From a checkpoint of a small mixture-of-experts model trained on Wikipedia.
Training: 1547M tokens, 11803 steps.
Below are experts of layer 10 (counted from 0) of a mixture-of-experts language model. Rows are named router (the router's row for the expert), gate (a neuron's input weights, with its number), up (a neuron's input weights, with its number) and show model dimensions 160-191. Each number is 128 + 32 x the weight over its row's rms, rounded and kept within 0 to 255. Numbers have three digits each.
After each expert's rows: "mostly gets" lists some tokens that are sent to it at least half of the time; "comes after" lists some tokens at least twice as common just before its tokens as in all text. This comes from a sample of Wikipedia text that the model never trained on. Tokens count by the router's weight.

# expert 50
router:164162121090099116161083160173149149176086078076175085150177172119158138138186168091121152118115
gate0:136196094127190130096166083126185134109085123185110112141199139164101213070133101146129159130119
up0:111184122160201133107154098106151104123094100175108092149161144160141140104073118133123124133087
gate1:104154115153160158121171115123186122156155141164105116130113094195126143113123087118081087077098
up1:180183128128185132152132151157097121155140104137093111154096095114139082100111131102120091069072
gate2:183142077147154178140157125124145119091095105089137120143148118206120088142114162144151132108073
up2:154108123091148148111173168123155076110112205183153139103143184170128130166132151162167143145093
gate3:147088008144113039074130206132141101119121122155142105134152096137147149088074096115138106137150
up3:143117186162123186170102067133125114086145139136116095140142093108111110057174086173125118118061
gate4:160123115143098094158116135178171174109139146115096116101123059137120135140168165123128136043189
up4:115137176130120100154146082104114120112159136167099111099167104106149144081100177117118140128168
mostly gets: "Res", "__", " Strong", " Euc", "pre", " Oswald"
comes after: " |", " the", " The", "=", "/", " -"

# expert 39
router:140104127102118116123087087127131144147088141158090085110126175119104061197172151152041159103122
gate0:097108100096104139125055086170124065045144130165161152146142105164096146137105130123085143111172
up0:140123124125126127085149132125133192168175065170156195142121086109165123112106159115174139133160
gate1:149138166177095167116154071163164124149129163185093118142151108149149123171096216139140127110185
up1:141132166133106168125148063156142126182105149224083068155182102134139132182099191121060108118128
gate2:167117129157152184113069159151129151105088098108113104102110127117129073166135139150127124127148
up2:119118133084098086181239131104110138145110115138143140088152056133159155103089068104118141064115
gate3:102064127083143162155146163106135105137194176141169122144152158101106121147161127108126128128103
up3:124152090121129102093136094113130091124185114120156112144115126146180138135102175090148106125081
gate4:140114090097119065077085085105070153114098100066138169100128099151178088109168125148142122174076
up4:131153098131113122185172165157188113058198153154090127173189129138120176186114114110066149121160
mostly gets: " Championships", " Cup", " Championship", " Prix", " League", " Candidate"
comes after: "==", "|", "===", " |", " World", " the"

# expert 24
router:157059129158120143134160170141209115160106131103107171151092074091107113129151115141099211159162
gate0:162150144167016117138150111119112099109171129147089074141081129121117150127143158127112162097134
up0:128122135122171153075114147143148101129110156136188091102180198134126101207178114112164138109171
gate1:150146032111179112138148193129146108102126137140060074151114134119067148133142097205202117116077
up1:147109092153127123132121177116078156087104134141116098131120116162086107138132137176195122113109
gate2:134162082146045151121089137132116132136164135156065197106171108126076145148072128134154104065108
up2:136122168098133195190153102144162102139140149150173079120083146192182130093136122119120143164167
gate3:110070173112208121160104144051145068120096082149154149127118163144131099120186136125100097101095
up3:129111133052088150079146147065155095171151105128153154172123133132107111106167173117160115151145
gate4:168107126096152176129151053088182118199152090112095121134113138148166148116110124129121080172130
up4:142077111175136123095166119167119113090089172103115205136086110132132141139148132167107062080106
mostly gets: "ER", "&B", " MAR", "EX"
comes after: "0", "3", "8", "4", "5", "6"

# expert 56
router:161117150158155137148186111131185094100093168187145131176141141112127125098123109090188147180172
gate0:082102127121134104102170111197150108180163099094131114175107170141126166087124140146115138105151
up0:085091141102112134102218134149147105160067125153175169145125169134143141127108128155162146125051
gate1:094126137173127222150143092132157081153094138180180176108136155127154113142145142141170128153130
up1:176124089080152018030082110142124157132131135121128058157143060126159152070097140131104099098140
gate2:142135143133113122130140100113134127138150101158099134191159139136157173073164148120133102104101
up2:077134131084131158091098132188112118161107119130055111169178100157152172110160165120130097140116
gate3:193102143151111122051102058090107153062096132119132157110119141095187168105116189111097088114167
up3:106070115116149166205153179111166098162131129092143094158094121142185162194154129091114124138180
gate4:167097070111069173182151169141090195114108146121059124117108078138123181147158158156063132127151
up4:090163147162208127101070051143182086156129056118169119137132140158171085094084127112145145181129
mostly gets: " century", " centuries", "-century"
comes after: "9", "1", "0", "2", "8", "7"

# expert 76
router:111094134040128079117018087114129157129133121107155130141118154092103144149084142176069144127108
gate0:124110128163154121136164127120106169148137127113173074150135135106050136089117130133099076081114
up0:176092167079052136212121142150149135140116149113124128137139098092178124143122140131153167112161
gate1:142094089044131112105194109119200095127129136090143130090155085069110140040106132085097167126178
up1:137168085150125151162150091131088086117130102116111122174076184181180156156150133143089101108144
gate2:079083086171121125166051111191117178133162081113099073139134131114161118081098153145131137166088
up2:094116080094102097106131138170100142140124146110085056111087058105149114139126166099122088090155
gate3:068122121138146125127139152160084135156142060078159163142172101177131105181107125139132097096138
up3:108137097064166159100119118152164140150082074099113154165114177178171112164154174124051096145088
gate4:125201053095136148124071149126133123099103127078092169109153132199122180080097055156154142092113
up4:144066134162135157166158085137116115078180115185136117130118166081087142217149165120130087194127
mostly gets: " Grac", " Danny", " Chris", " Mike", " Matt", " Olivia"
comes after: " |", "-", " \"", " by", ",", ":"

# expert 13
router:079081129133149157159131131098100113162140125110161120128088170124149157093118117123161133143163
gate0:129128097148115157161156181114122128100147143174121117060086111183159124097085169096140102131115
up0:154148060126153088159103157135099083147126133123097083111075134157108125107137099125125168144108
gate1:166109166141140118213106062155089129131135152109078093098075124107153105139089075168190137089173
up1:110099127140154077139150221117127109106074117164131222134136118171150123090083121107136049159129
gate2:105114115210172146150154080124164108132179136213073096166101052143140137129147122153125189059090
up2:125130114116094142114122121166139124201092133090090185146077118120166146112095097129145103147149
gate3:100141126188136126123167138193115075154066167130172123225076128142157106152135139129139121143108
up3:106077150141075114062118139091119107170168148101133161182144126148161111162114160169119111065139
gate4:128129133155114148140126137105127109109126131147131125157150199174070158091148161128075093171080
up4:100097119090114150156124062180188142162123131112111132101159170065184088126126119101134094141127
mostly gets: " Robert", " Mike", " Richard", "',", " Peter", " Steve"
comes after: " |", "-", ":", "|", " by", " J"

# expert 19
router:160136128170176194146097098140140162136121084056162132164118129157130130171100127112136130118137
gate0:153127159073095125107145091125131097140120169167190110167093192157179104099163145180132122125121
up0:114117101099115097137129136070090150138136094085153114028124124111104119139117081096108099162093
gate1:127146129137094155165073135104171140128150178125142127129170125140153074109125121142128141151154
up1:196134072100134142107146135198138129125118086175156125128160174114141102170147144088121145128125
gate2:121146136155110185107118103175155101124115060155136115129095222213144131091198137116157128155126
up2:107125157100166111114091178135172137146149167122078060086134091116122048121120092140124110119137
gate3:133110099147139106043145102161188092128124124118138092056177104136083092148197139098091160137085
up3:178166118102147119063165115197176102111044080173119072072182093140053069153150135118103169140063
gate4:102095101102134103113137104067087130129170134109158102172157182092159128165040106158129080094140
up4:139115101108167038100054113113139092128141182075056127099127191138122141113150124145124141126065
mostly gets: " Grac", " Blanche", " Ronnie", "ević", " Liu", " Mao"
comes after: ".", ",", ".\n\n", "==\n", " that", " Grac"

# expert 51
router:183129136161072165196154202114089171054127125146134117067137112143182158109091136128148160132185
gate0:102115115151131102172154166194122141169109134051131108039154158131179088081178099126152121104120
up0:094141105123076150111123105152107100144131122099100163067165100153161115113157065148164144081135
gate1:152086148093071153041143168099113130098135166165192126120114101161115144106118143168081175151186
up1:152105126141087139207139118139147130095155138075141147102125181078091095109080145117135149150156
gate2:152110122160148180094149112107034079148115095208129128156107072169142200108108127104086091144092
up2:110089085092142147187141213103118143099116122154138172094126156148094114152185143109102100141135
gate3:166115131091184102083094110122140169179173146142152064068055122151149186135161055165069050123128
up3:149135127154130156123114176124093085087116099203063168199151143133102106143091141106161133107145
gate4:144190084114055097174158186146131150144107053086135098149123136139218130104138161144133097129135
up4:117121181162162098106140091134074125114146197114127112147106103124131161152114062113143145090102
mostly gets: " nine", " six", " seven", " five", " few", " four"
comes after: " ", "1", "2", "3", ",", "5"

# expert 28
router:139122130134067115079179153149111113122091164126108132187146161107162087155096119124074139115130
gate0:143134121191092089160189093117196125055110102148074119182166126081063128080079148121127089096125
up0:109148135059070081119120081141159134150131107127135138150104143112126125123147176093126090128119
gate1:163115151122204126113149138128046091121100177160102163107142207106141111154115082164121140127157
up1:141163128134154113107142117135099088119119150081146127133160141099193143091081112161090180187150
gate2:132097126126089085123103170210113131178108137156102105168123090110186106144127075150113099138140
up2:096077146147061092158135130040079137132094171123106136071101060071100146132129132192132138172163
gate3:172176139086066090124161133151077118126156081058147089098113117088130103152123110111105080059155
up3:135161093075071113135142121152121126106122171146109142146165142138075110066095143073123137122117
gate4:147132135125089122103158140136168134135156090128081123120091092111129148097191096117114067082157
up4:081159115173073137111120155170134118124112158082071158115086066101155172100071155136092127133101
mostly gets: " singer", " historian", " actress", " actor", " journalist", " BBC"
comes after: " in", " of", " New", " United", " South", " to"

# expert 67
router:110111138087108111188149130106108090166110110162143115099129090076105163139121154197107075137150
gate0:115158100124144119092044095136108134147091143084131142129132114147080109116121161129108163124081
up0:150150133080081113117128099144115127151100140099121149122116104172079124073118170119134184185094
gate1:089120123118155120186145175125082127100099199104163128151087172077144130125138123088154130156177
up1:071172105138161158057174143081118123108110128087161105168120133049090134144179071095119082112143
gate2:116082184113104138086143147134092167111079182156200126096060145179096112127120170088121131166089
up2:150096098108093097152123125117129097190115148094110103106108151105064176120080198174113089125067
gate3:102085150121138114140196137116165192127167120132073150188093145158096085164102141102121156137089
up3:153142089051063109147090124146110150138120151163098140087173130110145181114085155108086149149146
gate4:099118162127101189214147110126137117157110173139137115102139129084183204163204152163152113122114
up4:101183168139151143211138121157119090139137071147100142170163132131108105094062157153191095091141
mostly gets: " sh", " tra", " st", " ev", " sp", " sl"
comes after: " the", " of", " and", " a", " in", ":"

# expert 23
router:116136134121114147181026072112077117177143169112213130149134198101115046150127160111100162102143
gate0:086127104157116111145101103113128114138143108114171122144069132139096143148095088175090131067131
up0:130133141131144169158101137073131140156188123091142099096128087123124113108152098145091075110158
gate1:111174122147123118121136102142080143173106136112136109070155197120157168138091135130066164162158
up1:123138185126163176092069100068177133136134149139118194135129084087095080193074134142140092166153
gate2:084128088089145137072107152148088083092180128163086130163108132136090090107095130156132160137092
up2:159108107168150140166119078137138178128099124151155129095177094142171086158159069080139052196142
gate3:149137074172124150113110120123072151118095158083148117082133130154108095099144152110117119156181
up3:120157086089185153106145153062097175150151133126108070138152173124139125142118143123165164150140
gate4:091106152171122115087190134110132119094142071112164123109140136146087127097161117084089158104144
up4:099113142158126108172176114096148049084075130169114105137158124130103165107174163101068124161087
mostly gets: " British", " Soviet", " Russian", " Army", " Navy", " Australian"
comes after: " the", " United", " The", ".S", " National", " New"

# expert 34
router:133093144144063094169112111107182100141124163117159143107143120087127070150189156142055112135096
gate0:185133148101103119180100164114152178138119200104104058135155080183142112089193104166169121109101
up0:074123054095076105099131133158101086193122049145071124111148162105113129117133130161054090100080
gate1:111107130183128121166098162139121187100068113112128125102129166093082157125145165146164152175090
up1:111109153096083180101115159156046131134181148080101159146131098089113134159151159092115104080131
gate2:131131091190179081173113183139157069163103128111122169106119100162146094113148072128194091118137
up2:118137134155197117150178217112113052137147110166156158074087133106153125058101104123184091127124
gate3:146148130147142062176085134174105157128111152115120104157152091115103156144168146151072148089108
up3:116098125126140199152149072088138104084169102108161173112120103098135148133086076173150132158136
gate4:172095082148122157182118127165151137096124146114104050062124136125158081138180120149119110114071
up4:170151111127099138174096136135175116161152130090131133119135117118138073150188136182128156135107
mostly gets: " Stadium", " Lemmon", " Toyota", " 🔨", " Arena", " Chevrolet"
comes after: " |", "|", ":", " at", ";", " New"

# expert 6
router:125075148109105164107149151080164133068121128129148171108158092146143147092067166125166126140165
gate0:121092110160078146141111129171117158114108092138046124168129146150127110085091096132162099136106
up0:177124134162117136114100070176160097106160157146108119116203112117124081086105070122092097124127
gate1:107034130135101108080122140129111108140140123083092187096145131079135160078133102095065114160109
up1:107136118131162141148131140139154089090117148077135119133092133127065136111127099129096131160117
gate2:116120141179084062120075109134117080087109132136126178131104139136176130156153187100193107098123
up2:122145128101097089118114128143135130116063138141154176082105148085142121202150165140111097102080
gate3:085112113114135127139165104129137160113140116095066153244130128081106170124154146148085072106099
up3:148172144165165139150171104107112127135129102131126078199152085083113128110079111153131118177125
gate4:122177127102123087131142138143079221077126121183105149125169115144137148125113136127093148108100
up4:121028159136103161115105103091101105151157125144141132084094183051162088135134118113151101103152
mostly gets: "osp", "ort", "omm", " Pan", "urt", "inn"
comes after: " ", " P", " C", " B", " F", " D"